Experts of a small language model: 32 experts in each of 10 layers, 1 pick a token.
Below are experts of layer 6 (counted from 0) of a mixture-of-experts language model. Rows are named router (the router's row for the expert), gate (a neuron's input weights, with its number), up (a neuron's input weights, with its number) and show model dimensions 0-127. Each number is 128 + 32 x the weight over its row's rms, rounded and kept within 0 to 255.
Before each expert's rows: a language model's description of what the expert responds to. This comes from a sample of Wikipedia text that the model never trained on.

# expert 24
Description: Pipe characters separating cells in Wikipedia tables, especially climate tables with month columns, sports records, election results and track listings.
router [114 174 116 141 125  92  91 135  80  84 104 129 196 151 105 126 175  66 123 168 104 105  79 122 126 161 115 170 103 129 102 143 106 132 115  88 136 121 170  58  90  65 129 122 164  98 152 114 179 175 135  50 158  34 128 179 103 165 144 128 130  96  91 171 160 129 128  85  89 172 162 110 154 123 124 108 135 147 128  75 104 163 127  73 139 149 187  82  61 130 132 130 165 137  83 114  83 103 178  90 142 146 148 145 122 106 106 101 122 149 117 132 124 103 118 161 137 156 135 109 150 142 104 160 169  95  78 136]
gate0 [ 99 149 175 147  64 113 149 124 153  95 103 103 203  64 146 161 126  57 138 166 145 109  92  94 145 134 109 129  82 120 122  82 127 133 129 140 110 139 111 162 145 169 156  73 157 167 134 110 159 162  93 148  92  65 112  72 134 111 141 129 179 206 136 170 147 124 110 174 136 105 157 163 129 103 155  97 107 133 152 150 159 162 110 165 173 197 122 118 151 154 128  98 151 140  84 116 108 126 172 220 101  92 111 154 130  88 110 175 182 126 132 105 136 164 133 103 142 113 144  90  71 121 143 100 111  90  71 132]
up0 [ 94 185 158 140  77  93 154 127 160 129  94 146 126  81 125 163 154  48 115 169 100  45  81 106 146 165 126 139  98 133 116  86 151 144 153 132 190 101 166  93 130  93 166 101 130 178 165 174 150 150 124 162 145  67 128 148 112 120 117 129 140 194 129 143 144 152 101 176 105 146 113 136 144  94 152  91  78  95 157 153 119 145  78 125 158 166 132 111 105 125 157  93 126 148 111 128 119 138 155 210 107  55 119  81 147 100 166 104 177  68 129 105 174 179  90 130 132 120 113 113 120 109  99 121 110  96  66  99]
gate1 [125 170 120 121  71 170 156 128 171 197  85 139 146  75 191 137 136  72  99 136 136 165 110 133 192 120 180 164 145 108 131 141 100 134 141 121  91 145 137 127 119 140 164  73 112 141 105 121 129 104 127  88 210 119 118 131 144 169  76 163  91 121  60 128 123 127 148 116 152 107 139  77 149 133 109 112 144  88 165  93 141 123  69 105 136 145 138 166 128  81 126 132 169  69  89 156 174 124 115  99  82 136 132 129 183 139 187 207 190 124 169 119 100 142 110 192 122 102 148 164 122  85 110 165 119 143  80 141]
up1 [101 121 128 119  58  67 141  79 186  98 107  77 132  91 152 115 120 176  64 183 165  72 142 156 123 108 165 128 138 131 114 115 172 155 118 163 142  99 135 103 123  96 103  96 165 149  97 109 164 127 138 159 172 137  91 103 108 105 128  53 127 173 146 116  89 149  84 140 155 136 124  91 101 128 156 106 130 123 129 130 192 101  82 155 142  93  95 141 203 117 140 130 127  72  96 145 157 181 222 129 168 166 110 151 120  99 141 129  99 122 193 111 144 178  98  97 154 142 154 161 162  81  93 155 148 102 134 126]
gate2 [ 92 214 181  87 144  48 129  91 111 193 124 104 124  93 153 138 152 117 127  83  90 157 123 122 133 158  87 105 108 123 103 121 153  86 211 129 147 140  89 149 185 123 145  90 125 128 157 188 122 111  96 125 158 112 130 154 146 120 139  63  97 148  99 142  80 178 144 143 190 129 155 148  90 120 120 145 165  88  81 151 139 171 163  94 148  83  76 158 123 126 167 124 195 106 172 193 137 125 162  80 121 155 146 130 159 123  80 167 138 100 120 124  99 126 144  99 177 121 130  89 118 150  83 154 104 122 144 152]
up2 [128 179 105 126 154 178 100 138 102  79 148 138 108 133  99 199 166 154 113 148 138  87  61  75  87 160  99 166 118 115  98 146 204  72  61 113 115  90 163 166 151 179 160 153 128 147 148 141  99  94  67 159 113 117 138 145  87 132 157 137 134 101  92 121 170 127 122 123 102  96 162 152 151 175 118 124 131 110 127 154  73 148 131 157 172  94 151  98 129 134 105 131 109 104  84  80  58 115 195 126 122 118 187 181 113 158 123 159 141 158 122 164 122 156  71 146 136 141 136 174 167 139 174  74 119 139 100 162]
gate3 [130 150  66 113 147 112  89 108 139 119 191  70  53 132  92  73 190 168 167 134 157 136 130 110  81 115 135  85  64 165 154 198 122  90 133 167  76 164  87 145 139 109  95 116 135 103 162 146 132 147 122 149 141 149  90 156 155 101 161 144 133 151 143 179 182 108 131 115 165 146  82 111 128 112 164 140 187 126 177 155 107 143 125 137 190  78 147 132 137 115 157 117 107 189 142  53 102 110 127 131 141 113 128 132 147 129 180 127  81  95 144 139 199 153 131 107 138  73 112 127  88 113 190 118 125  83 128 142]
up3 [151 116 137  62 108 127  63 126 118 140  82  71 167 156 108 166 148 120 147 120 122 137  75  76  75 136 122 109 109 152 103  56 101 121 103 151 123 149 100  78 181 113 134 131 148  93 185 129 179 139 113 160 120 137  80 133 117 157 122 127 167 134 134 184  95  79 123 163 132  51 136 138 159  85 150  91 154 128 143 126  90  92 137 189 139 144 162 187  74 126 223 113 118 148 130 111 145  99 138 155  81 139 179 100 105  78 135 180 131 108 155 121 135 102 115 138 124 164 144 106 112 109 209 154 151 125 171 109]
gate4 [102 200 137 166 134 112  92  99 149 157 186 103  69 109 141 104  81 107 153  84  99 110 147 105 160 113 133 175 160  64 129 100  80 134 136  63 145 167 106  45 134  81 130 146 152 137 161  84 104 115 124  91  62 165 108 118 183 107  99 113 148 126 116 143 101 151 149 117 109 117 138 160  99  94 125  94 160 162 161 118 125 114 126 127 116 144 173 120  95  70  91 161  75 121 146 112 107  95 121  61 112 161 127  73  92 125 111 137 110  80 151 113  94 113 160 118 151 134  87 175 196 129 144  89 108 112 199  87]
up4 [112  61 139  80  78 133  81 134 143 140  97 147 180 110 138 149 132 159 125 187 128 141  67 116  76 158  72 113 151 129 172 153 191 135 103 170  99  91  98 136 102 177 133  99  75 112 113 162 150 147 180 155 131  63 105 118  98 138 150 173  81 128 112  87 113 113 110  94 121 141 155  70 142 147 127  88  68 100 101 113 200 121 118 186 119 137 116 165 163 157  99  77 210  97 138 135 130 169 147 145 150  97 129 169 124 117 115 174 131 155 156 139 172 156  72  75 148 127 112 118 108 133 116 157 112 167 136 158]
gate5 [126 123 116 148  88  92 130 105 159 152 165 153 151  94  94 111 139 125  99 159  79 120 138  96 119 167  72 137 122 108 141 139 142  94 145 162 151  84 154  77  63 138 119 160  81 173 141  84 173 158 160  94 118  94 151  82 181 185 113 117 182 116 131  76 162 153  80 140 104 114  63 128  71 143  73 118 162  97  88 112 165 107  65 106  78 167  90 141  70 103 103 127 169 118 143 132 122 168 160 117 157 111 138 146 108 147 136 123 185 148  94 163 165  95 165 106 162 152 128 175 139  83 168 166 139 139 177 173]
up5 [185  76 152 160 117  40 172 128  81 155 133 169 147 123  89 147 109 113 112 102 161  92 149  58 138 116 155 160 133 123 157 104 100 159 128 101 163 126 103 172 104 171 132 180 114 132 103 132 170 129  87 169 115  70 188 140 141 103  87 154 143  89  94 135 165 129 158 110 167 132 148 165 192 188 129  90 126 154  97 112 132 142  89 158 116 181  61 139  83 121 169 131 125 116 128 175 132  88 150 122 136 140 128 162 126 159 170 141 130 158  41 102  83 154 149  99 129 143 146 110  91 159 147 182 148 122  82 165]
gate6 [112  72 162 129 130 154 121 151  76 150 103 150 118 161 142  78 138 129  89 193 103 106 184 128 122 109 155 142  35 111 131 202  93 143 178 146  87  52 126 148 107 119 109 161  60 174  90 135 162 134 120 130 188 158 176 132 106 173 126 138  94 146 139 154  58 125 140  69 127 134 166 132 121 104 129 140 148 118 109 171 106 156 106 134 142 123 125 122 100 140 154 154  94 133 107  95 132 134 139 167 149 197 129 133 163 154 166  71  45 145  94 137 165  89 124 164 153 120 130  71  92 138 142 146 173  97 137 104]
up6 [151  95 122 225 140 176 156 171  67 166 146 132 156 165  93 109 147  95 147 146  92 169 133 118 132 179 101 120 123  76 138 196 120 143 136 136 100 142  82  61 123 147 145 183 114 129 103 149 130 167 110 147 166 120  76 125 148  71  71 149  70 149 134 118  53 105 168  93 116 107 111  96 157 102 128 179  94  77  79 141 139 107 121 125 191 100 194 136  87 139  98 150 135 117 193 110 118 135 145 104 137 136 148 118 162 120 151  92 109 121 110 104 136 138 114 143 174 164 138 125  81 122 116 140  80 115  82  77]
gate7 [183 165 145  88 124 177  72 139 159 146  89 105 118 166 111 159 152 134 107 190 172 140 153  60 105 123 110 112 220 127 144 187 118 120 153 164 147  98 103 110  75 147  69 142 104 110 127 159 103 127 126 148 107 106  70 116 120 178 105 110 107 167 138  92 157  99 181 157  84 121 120  85 223 122 120 102  90  76 127 117 123 166  89  63 110 176 117 102 137 144  93  88 115 139  90 169  90 149  93 154 100 102 150 134 143 148 186 152 126 104 173 147 156 166 125 152 141 171 131 151 103 139 124 128 148 139 169 132]
up7 [167 166 169 146 162 128 116 134 157 116 103 137 127 151 148 137 122 136 117 154 149 137 140  47  83 116 144 112 149 115 117 159  63 125 148 126 155 120 117 124  58  99  93 126  92 120 124 175 137 150 137 126 100 151  73 129 136 210 152 101 106 146 160  78 192  78 191  83  82 108 114  87 205  63  99  77 121  98 133 165 132 132 123  98 113 194 117 131 128 100  94 109 143 155  67 132  59 111  97 145 132 112 189 112 114  89 152 144 137  90 147 113 141 147 135 147 101 208 124 134  71 157 105 107 161 136 162 120]

# expert 10
Description: Closing parentheses, brackets, and quotation marks that end asides or table cells, plus colons and equals signs: (2:28), "Heal It Up", [May 13].
router [101 138 102 191 188 101 109 168  69  96 114 115 160 186 159 125 156 118  63 153 118 105  99 167 107 146 161 156 118 155 146 100  78 118 141 106  97 145 166 129 136 120 157 100 170  89 134 108 190 131 157 123 164 112 170  78 113 134 112 172 128  83  90  66 148 194 138  61 136 143 190 151 125 170  97  76 187 130 175  99 198 130 100  68 112  82 147 150 112 106 168  87 117 121 115 135 120 128 179 121 155 148 144  97 104 107  94  96 145  80 106 139 113 109 132 108 110 159 165 155 161 149 104 140 142 157 173 117]
gate0 [142 120 116 110 101 125 112 145 103 104 144 117 143  99  80 148 125 173 141 198 125 122 120 154 117 179 180 111  50 123 113 115 100 122 123 180 146 118  70 124 105 163 103 125 148 126 146 119 141 165 130 115  72  71  61 158 172  56 108  80 176  72 112  92  91 119 125 166 117 124 147 122 158 138 116  73 151 132 146 107 136  71 160 108 166  37 147 125 115 106 136 132 114  93 173  68 126  89 145 123 130 145 144 117 160  87 153 194 140 110 151 147 127  48  81 148 118 100 158  95 141  80 133 102 129 132 150  65]
up0 [105 156 187  56 118 112 155 143 139  93 117 130 133 133 149 125 117 136  92 113  61 116 151 122 122  99 148  66  80 150  92 125 110 117 128 132 106 121 136 146 141 180 144 146 124 121 196 141 172 128  87 152  75  65 133 106 117 129 158 116 142 105  70 165 122 176  68 157  81  95 165 130 200 134  53 139 118 115 136 132  99 156 114 196 143  69 161 166  72 109 170  98  86 185 111 106 114 100 142 175 132 101 117 166 111 138  89 178 119 147 167 128 123  92 103  96 148 124 134 129  86  66 111 120 126 156 143  66]
gate1 [128  82 156 133 131 168 102 152 113  91 100  76 140  79 109 155 142 182 130  72 189 140 221 174 152 128 163 115 165 126 141 139 116 150 173 128 179  90  94 148  76  75 109 106 170 155 110 138 139 147  73  93 136  73 113 118 123 121  94 115  74 110  83 102 133 158 153 109 137 121 146 150 174  85 124 111 120 123 172 105 135  72  95 149  93 171 165 144 131 113 105 162 137  71 161 139 149 165 140  96 118 127 162 125 150  49 128 151 133 139 137 139 162  72 103 166 114 137 115 165 150  54  79  89 151 148  83 107]
up1 [187 194 108  82  79 153 187 145 133 177 144 173 142 145 178 201 122 169 142 131 165 141  79 155 108 168 128 176 141 191 149 148 132 141  93 127 142  99 105 143 115 131 118 133 130 102 156 116 187 106  83 162 169 115 159 144 140 114 186  83 138  67 142 118  68 144 102 154 123 150 140 157 135 115 147 111 125 121 124 121 151  85 125 143 123 170 179 149 131 162  94 100 140  85 145  96 146 189 153 133 180 123 159 127  34 158  91 158 166 155 113 115 164 107  81 126 121  83  76 113 140  93 116 125 174  81 135 104]
gate2 [115 107 139  85 134 138 172 127 121 145 160 126 121 140 156 149 105 125 106 152 102 132 168  95 116 102 164  89 147 142 121 106  89 100 185 118 132 140 129 188 122 145 107  71  92 224  98 134 171 107 109 130 192 102 174  55 167 148 123 100 101 205 179 137 133 111 117 143 174  95 185 124 160 127  95 160  86  88  67  93 145 136 114 146 157  80 148 118 111  82 171 137 121 125 108 146 112 169 137 164 144 147 120 140 142  97  62 116 121 183 116  98 157 175 147 111 160 158 102  96  95 158 154 171 117 165  93 202]
up2 [139  99 162 103 145 134 175  73 155 121 164  66  75 130 159 165 130 134  97 142  66 138 155 128 137  69 140 103 106  95  84  73 119 110 157 105  88 185 136 205 101 148 127  80 148 204 100 141 124 104 126 159 194 119 133  67  89 146 146 129 104 148 208 107 142 125 142 117 161 100 161 105 168 150 141 150 130  95 117 165 122 133 105 124 182 124 156 131 120  99 148 162 114  90 100 158 102 151 145 163 194 115  83 108 111 107  80 130 165 123 156 119 165 198 137 118 138 160 100  90 107 148 117 132 102 156  94 193]
gate3 [142 102 191 119 142 149 154 114 114 157  80 104 179 104 127 110 190 121  89 102 134  95  70 172 145 146 189 173 151 116 118 152 164 130 172 174 130 153 151 171 105 136 117 115 213 164 100 117 159 146 147 144 130 122 123  56  84 112 131  98 143 128  63 112 128  95 134 144 104 124 177 133 108 142 158  32 138 128 113 125 132 124 133 170 189 177 160 121 145  70 142 153 127 154 132 103 110  78 104  74 154 112 159  47 127  98 138 122 152 137 138 128 136 181 103 156  95 174 105 105 123 163 124 163 109  89  83  90]
up3 [154 206 188  98 129 122 119 140 103 167  85 124 113 113 137 104 113 163 135 130 114 110 147 147 100 135 115 189 147 145 119 174 137 104 137 143 103 143  91 186 145 162  95 142 220 141 127 131 144 120 165 152 154  70  87 107 168 107 154 152 174 164 102 110  71 115  48  91 174 195 129 117 113 106 103 112  74 142 144 105 131 177 140 121 195 124 156 172 137  65 130 100 145 188  83 125 192 119  57  85  88 165 112 117 112 112 167 117 124 137 113 106 110 159 144 150 135 140 127 113 118 149 103 175 121  80 107 122]
gate4 [ 91 109 153 136 155 122 113 125  96 128 203 150 139 139 158 111 137 187  71 155 123 103 147 136 134 146 149 111 153 133 142 130  93 139 135 151 114 177 106 131 122  65 100 118 143 128 121 159 164 172 133  81  88 155 170 106 127 144 142 123 123 137 100  88 138 226 153  79 118  81 129 139 165 158 129 107 134 106 112 129 141 123 169 144 158 165 124 188 123  78 109 111 136 145 100 159 117 137 103 171 122  64 135 145 198 173 119  96 108 177 112 159 134 111 120 105 140 236 212 181 137 112 172  83 118 176  69 152]
up4 [ 95  68 167  31 127  92  71 165 155 169  96 136 110 122 165 103 110 120  85 177 144 127 144 149 120 149  93 112 161 106 144 128 117  87 173 121 140 124  50 136 164  78 118 116 117 182 122 141 166 158 212 162 118 155 155  84 135 134 158 106 144 147 130  91  92 142 162  96 181 128  96 159 165 126  99 128 133 130 135 144 102 122 166  59  97 105 132 150 178  96 111 131 114 102 149  94  96  77 126 153 117  78  97 128 218 113 127 124 108 114  83  95 171 122 157 113 136 106 138 105 101 150 181 102 101 114 175  90]
gate5 [160 147  64  98 142 123 111 137 120  87 121 139 136 115 106 119 157 107 105 140 144  93  87 150 130 149 122 178 108  71 159 181 135 111 120 160 152 140 116 183 137 117 143  84  82 123 175 156 128 110 141 236 132 123 119 190 148 131 147 106 174 160  98 132 117 104 157  77 105 141  42 191 134 190 181 106 119 136 140 116 135 153  97 139 132 167 114  96 104 127 166 177  85 129  87 116 109  95 128 136 174 140  92 101 169 143 100 102 140 117  95 148  99 107 134  92 104 203 129  93 127 156 229 120 142 170 118 144]
up5 [156 145  96 126 145  46 118 139 130 131 129 104 106 163  76 110  65  75 112 128 149 113 138 160 106 134 164 123 133  12 156  97 145 126 115 149 117  98 163 153 133 102 162 117 130 128 177 169 170 108 132 130 140 101 104 159 180 153 120 113  82 134  71  99 124 123 163  92 175 122  71 131 175 192 167  43 167 141  74 166 106 108 135  94 128 147  95 106 138  99 149 113 151 146 102  87 136 159 119 119 146 154 151  83 177 100 166 167 158 109  72 122 128 109 143 144 170 172 130 120  97  89 180 131 170 147 103 141]
gate6 [105  97 136 132 189 110 113 162 129 166 111 114 101 104 139 162 102 162 122 135 178  67 122  97 153 160 125 146 113 133 144 127 125 137  61 104 102 176 120  95 186 113 137  93  92 103 171 128 187  84 130 168 155 138 205 144 113 117 155 168 117 211 128 124 143 118 180 123 158  91 120 179 106 100  85  69 137 113 125 153 139 111  95 173 139 124 151 130 116 120 114  93 154 120  77 168 128 161 122  76 171 136 113 147 102 103 115  77  53 154 116 149 137  86  66 140 141 154 132 123  90  88 157 218 162 113 168 160]
up6 [109  75 152 106 156  88 110 102 119 131 181 131  98 178 117 109  94 149 109  87 165 128  78 134 183 102 123 104 125 126 138 153  60 117  72 117 167 127 166 167 127 133 129 123 166 146 107 194 195 116 104  87 158 165 173  93 116 136  95 126 126 218 138 178 158 116 157 104 146 149  88 169 112 135 137 107 178 113  99  86 103 157 103 167 140 155 104  99 117 109 118 133 100 156 119 142 177  98  87 115 182  77 135 111  87 105 163 128  83 115  92 125 112 112  78 156 149 198 123  63 119  91 116 169 151 122 132  60]
gate7 [190 135  92  60 135 114 137 139 143 136  50  89  53 115 130  93 135 145  92 166 125 186 175  88 120 141 132  95 119 144 160 135 121 163 184 132  71 145  85 129 148 160  96  77 124  99  87 124 126  81 104  78 156  90 144 168 148  93 138 142 203 164 121  96 126 174 167  54  87 104 136 152 138 108 114 134 117 115 111 139 100 140 118  44 169  85  94 126  59 137 169  96 138 124 209 106 134 143 146 123 127 103 149 108 169 150 142 142 128 129 100 107  79 143 136  99  95 101 145 105 128 145 151 129 143 114  89 146]
up7 [ 83 142  97  80 169 134 177 149 123 124  84 129 100 112 132  94  61 132  85 136 115 169 128 108 121 157 140 125 115 117 128 142 111 138 159 123 116 139 104 124 138 213  86 155 176  86  75 123 132 113 111 113 133 110  92 183 122 132 122 129 104 110 133 102  86 228 119  58 102 136 107 144 153 118 155 114 107 126 149 114 102 164 159  45 119 124  81  88  79 120 136 121  62 139 148 120 110 113 163 144  73  78 113 127 112 191  89 134 183 121  86 146 112 171 136 110  48 125 125 130 106 104 202  87 100  98 100 134]

# expert 15
Description: Semicolons, periods, line breaks and = signs that end sentences, headings or list and table fields, such as a semicolon after a stadium location.
router [120 124 159 157 103 138 128 170  93 133  71 147 156 156 152 148 148  94 103 106 155 150 143 183  89 103 133 151 160 105 177  72 120  85 118 175 153 171 120 103 113  99 121 110 154 121 132 103 124 172 109 134 119 114  73 111 116 131 160 165 218 111 115 157 130 109 106  57  77 164  81  46 126 139  97  92 141 127 112 127  94 211 135  99 159 122 157 145 111 166 135 146  45 119 145 103 109 120 185 161 153 149 110  86 106 159  73 105 116 108 163 180 104 155 169 106 132 120 165 101 137 171 154 108  84  73 149 119]
gate0 [ 95 188 143  85 134  98 124 162 126 218 156 138 145 124 149 115  86 101 120 139 135 117 184  82 139 143 175  43  74 150 192 118 104 122  60 164 116 169  38 152 146 133 124 107 118 137 124 159 113 154 181 152 123  80 125 136 127 175 172 104 133 144 139 163 101  79 163 119  84 135 162 112 105 140 112  95 167 135 126 123  85 137 136 140 153 127 118  93 135 144 162 173 155 144  40 119 148 129 157 163  82 108 146 164 139 127 139 124  58 129 145 101 184 138 172  98 155 116 135 170 154 119 170 113 126  90 108 154]
up0 [ 94 176  89 114 153  80 176 149 125 197  91 152 153 129 149  94 108  85  93 107 152 171 151 101 135 112 103 114 138 128 139 144 173 112 117 176 123 174  36 176 192 141 156  56 148  78 125 184 162 139 164 161 156  89 159  79 140 117 198 125 113 142 124 118 167 142 106 114  67 117 106  76 154 138 154 107 149 124 146 112 132 146 121 137 211 170 115 137 110 179 156 154 132 138  64 119 142 167 135 162 133  82 110 116 129 120 127  95  89 142 127 117 129 185 129  73 163 124 128 164 149 149 163 138 160  97 130 100]
gate1 [134 159 127  79 151 167 112 177 118 154 115  70 116 105 180 125 112 138  73 194 137 122 166 147 103 114 173 146 130 136 115 101  65 165  86  83  76 110 108 106 162 158 149 111  30 155  50 181 132 136 151 114 140 134 146 102 180 148 145 132 159 107 103 128 143 119 140 153 132  77 113 101 123 149 149 128 148 124  89 139 161 195 161 155 111 109 141 143 152 133 149 154  94 177 154 184  97 170 175 147 100 142 100 111 130 122 152 117 127 138  96 124 140 158  56  68 142 151 112  24  89 151 104 135 134 148 124 133]
up1 [120 127 120  87 140 153 131 104 125 173  43 108 147 120 133 131  94 146 126 123 137 164 163 162 116 145 114 108  91 115 135 130 160 175 128 157 131 146 159 136 170  83 131 179 113 137  77 197 153 172 126 115 120 162 135 162 105 166 101 122 123 142 130 142 105 161 113 126 197 104  91  85 121 119 128 144  98 145  46 147  55  88 158  93 164 104 154 121 136 138 108  97 107 186 177 172 140 139 170 176  80 168 111 167 133 143 134  77 142 133 117 183 203 160 125  49 134 157 105  90  92 162 146 166 124  55 134 115]
gate2 [ 87 147 107 148 111 104 146  82  92 148 119 164 191 125 150  84  74 103 111 101 131 111 115 102 127 118  52  93 173 143  71  86 162 118 101  98 108 169  59 115 134 132 170 155 119 144 189 144  99 121 145 212 150 121 140 168 171 149 171 163  87 147 136 132 124 156 116  69  94  93 110 130 140 127 169 156 161  97  95 131 123 114 155 178 118  99  80 117  81 157 135 106 179  98  75  90 147 151 111  98 110 190  55 131 118 124  74 151  99 100 146 171 131 152 117 122 157 117 158  94 149 119 117 123 174 131 148  68]
up2 [ 88 146 151 170 164 122 114 122 102 145 165 143 195 105 184  88 102 119 106 102 134 121 104 139 138  88  83 118 106 152 104 176 165  98 123  73 115 150  58  98  94  85 108 147 122 124 139 166  89 159 126 231 125 112 147 157 161 138 131 114 142 195 162 122  98 190  67 117 129  93 127  93 109 153 120 153 138 140 116  83  85 138 206 138 127 117  98  88  76 139 161  97 130 155 134 131 139 150 128 141 139 171  79 141 171  98  92 165  74 117 138 195 148 105 158  83 119 119 172 142 148  80 134  86 153 129 165  92]
gate3 [ 90 133 175 107 131 178  59 151 152 161 154 107 112 166  60 160 142 191 179 197 114 162 125  95 123 145 159  96 181 132 168 122 139 139 159 117 132  86 138  82 146 136  81 120 158 144 176  80 174 148 110 162 101  90  95 126 119 146 117 176 130 141 147 114 117 138 117 118 146 125 124 157  87  93 150 104 136 133 110  77  74 127 141 236  90 140 152 151 137 141 172 104  76 102 176 162 103 171 162 135 167 134 135  92 156 153  63 185 158 126 125  95 159  98 165 137 122 152 144 114 142 138 179 114  91 163  96 119]
up3 [120 117 151  72 118 166  85 144 145 171 112 119 171 170  52 105  96 108 151 161 136 201 113  99 121 167 129 153 220 155 101 155 155 112 145  78 201 135 116  94 135 171 125 154 151 122 109 104 188 119 110 132 103 112 100 100  76 103 142 159 107 142 137 150  69  94 108 116 142 127 138 139  82  94 142 105 127 108 150 120 101 156 172 166 125 131 194  97 107 164  84  66  83 160 174 150 134 129 112 154 128 170 162 116 137 155  98 173 138 100  72  95 146  67  80 159 170 111 142  95 175 119 153 148 160 133 126 150]
gate4 [115 150 122  85  94 132 115 138 183 214 154 155  78  92 111 184  96 223  84  88 170 123 197 114 144 123 124  65 112 128 161 176 168 147 140 129 128 135 162 150 156 114 112 140 143 144  56  91 165 115 151 130 116 148 137 142 110 125  96  80 125 173 107 198  91 158 141 170 155  85 100 100 112 109 108 154 133 171 104 175 141 193 157 123 119 163 159 161  85 125 137 149 114 144 122 137 122 110 129 115 149 161  84 117 120 170  84 147 158 138 138  96 117 168  91 156 163 138 132 107 146  58 202 103 134 135 124 133]
up4 [118 163  97  83 137 116 122 138 166 169 155 118 133  99 104 191 116 182  89  76 150  84 174 117 121 117 151  49  78 111 140 154 122 142 120 131 108 126 132 157 159  94 157  80 134 111  60  64 149 102 134 150 150 124 186 168 104 149  88 100 147 158 124 166  87 149 154 178 168  88  48  99 112 124 113 164  73 147  81 157 174 158 151 113 144 167 160 164 109 120 154 165 156 121 173 138 146 116  78 173 138 152  66 119 139 159 116  93 106 105 145 120 142 162  79 137 110 121 134 157 152 134 207  79 110 118 125 118]
gate5 [ 68  95  89 106  92 101 184 152 201  92 176 108 147 137 126 158  62 136 179 153 145 133 111  90  88 146  30 134 134  74 140  86  96 131  84 113 141  60 105 158 126 141 122 122 152 180  99 125 150 163 120 135 136 156 128 101  95 171 152 159 124 152 113  66 136  89 111 157 122  91  83  80 147 135 102 132 137  93  90 131 172 130 111 126 120 167 121 105 140 153 134 154 117 134 157 141 149 151 188  88 208 131 136 119  75 134 111  36 105 123 124  81 118 131 133 158 106  96 106 113 105 153 134 186 124 118  99 133]
up5 [ 92 100 101  94 155  82 205 141 200 106 115 175 203 160 120 146 100 129 157 114 157 103 149  75  83 125  82  96 116 111 131  91 115 132  58 101 163  95 135 119 153 143 121 130 163 156  94  93 149 110 118 151 161 170  94  92 129 133 169 127 137 110  88  83 124  94  92 146  89 117 150  92 167 171 117 164 140 127 110 188 113 102 149 138 114 200 146 118 146 105 147  98 133 110 112 170  86 128 168  86 163  90 152 103  88 190 116  73 116 133 132 159  98 113 137 141  77  87 109 118 102 153 134 157 129  39 100 164]
gate6 [ 78 173 134  70  99 105 120 109 192  92 114 104 175 103 175 150 106 141 157 166 168 108 159 120 144  90 164 142 125  87 146 177  82 127 148 128 186 109 162 138  82 101 148 119 124 152 141 130 135 104  91 101 114 115  97 121 110  63 147 113 131 134 168 158 116  99 133 114 158 112 108  92 144 125 103 120 124 143 207 137 135 164 114 147 141 119  70  86 177  87 143 180 135 141 138 192  63 110 136 138  58 182 104 105 128  87  66 145 133  77 156  69  49 127 105 108 144  84 128  95  90 127 156 149 106  99  94 111]
up6 [ 57 121 103  94 107 102 173 147 201 107 152 112 135  79 175 126 146 122 154  73 116 139 181 159 126  90 133 157 121  93 106  81  62 110 169 118 136 104 175 116  48  95 117 154 153 163 143 149 170 161  94  91 127 122 127 125  94  84 132 116 157 107 132 117 128 114 143 103 145 117  61 105 179 106  77 133 161 121 214 160 105 124  88 149 133 127  99 111 134 108 122 153  76 165 152 137 116 130 114 104 144 127 112 123 121 107 148 126 159  64 150  99  96 152 145 100  81  69 126  92 113  43 165 152 108  83  74 139]
gate7 [166 122  84 110 136 143 130 135 176 112 176 117 160 167 185 165  42 145 132 152  77 109 115 127  69 108 106 156 186  87 148 161 129 145 151 183 138 101 135 164  69 115 148 111  97 128 123 103 154 169 158 135 161 152  86 146 131 134 129 124  68 166 131 150 197 158 136  80  98  76 108  47 169  86  86 178 159  90 186 126 104 125 127 151 159 136  63 100 102  81 147 135 123 126 111 116  82 163 146 152 134 169 170 133 116 119 106 142 122  86 149 138 199 143 140 131 150 131 116 132  74 147 177 135  95 115 136 126]
up7 [121 102 106 142 123 135 169 152 177  50 223  95 129 147 161 179  88 137 135 143  54 124  86  96 121 168 119 176 167  65 139 154 153 111 108 142 105 128 165 154 166 117 124 136  92 115  90 105 149 138 169 174 137 194 139 161 114 103 160 127  79 123 108 114 200 182 154 154  68 101 125  90 165 110 115 129 124 120 176 127 173 156 134 142 139 100 100 116 103 121 124 138 129 122 151 101  94  97 116 193  83 187 112 143 160  79 140 105 121 116 180 119 162  80 181 154 152  99  99 137  85 136 120 110 156  97 127 101]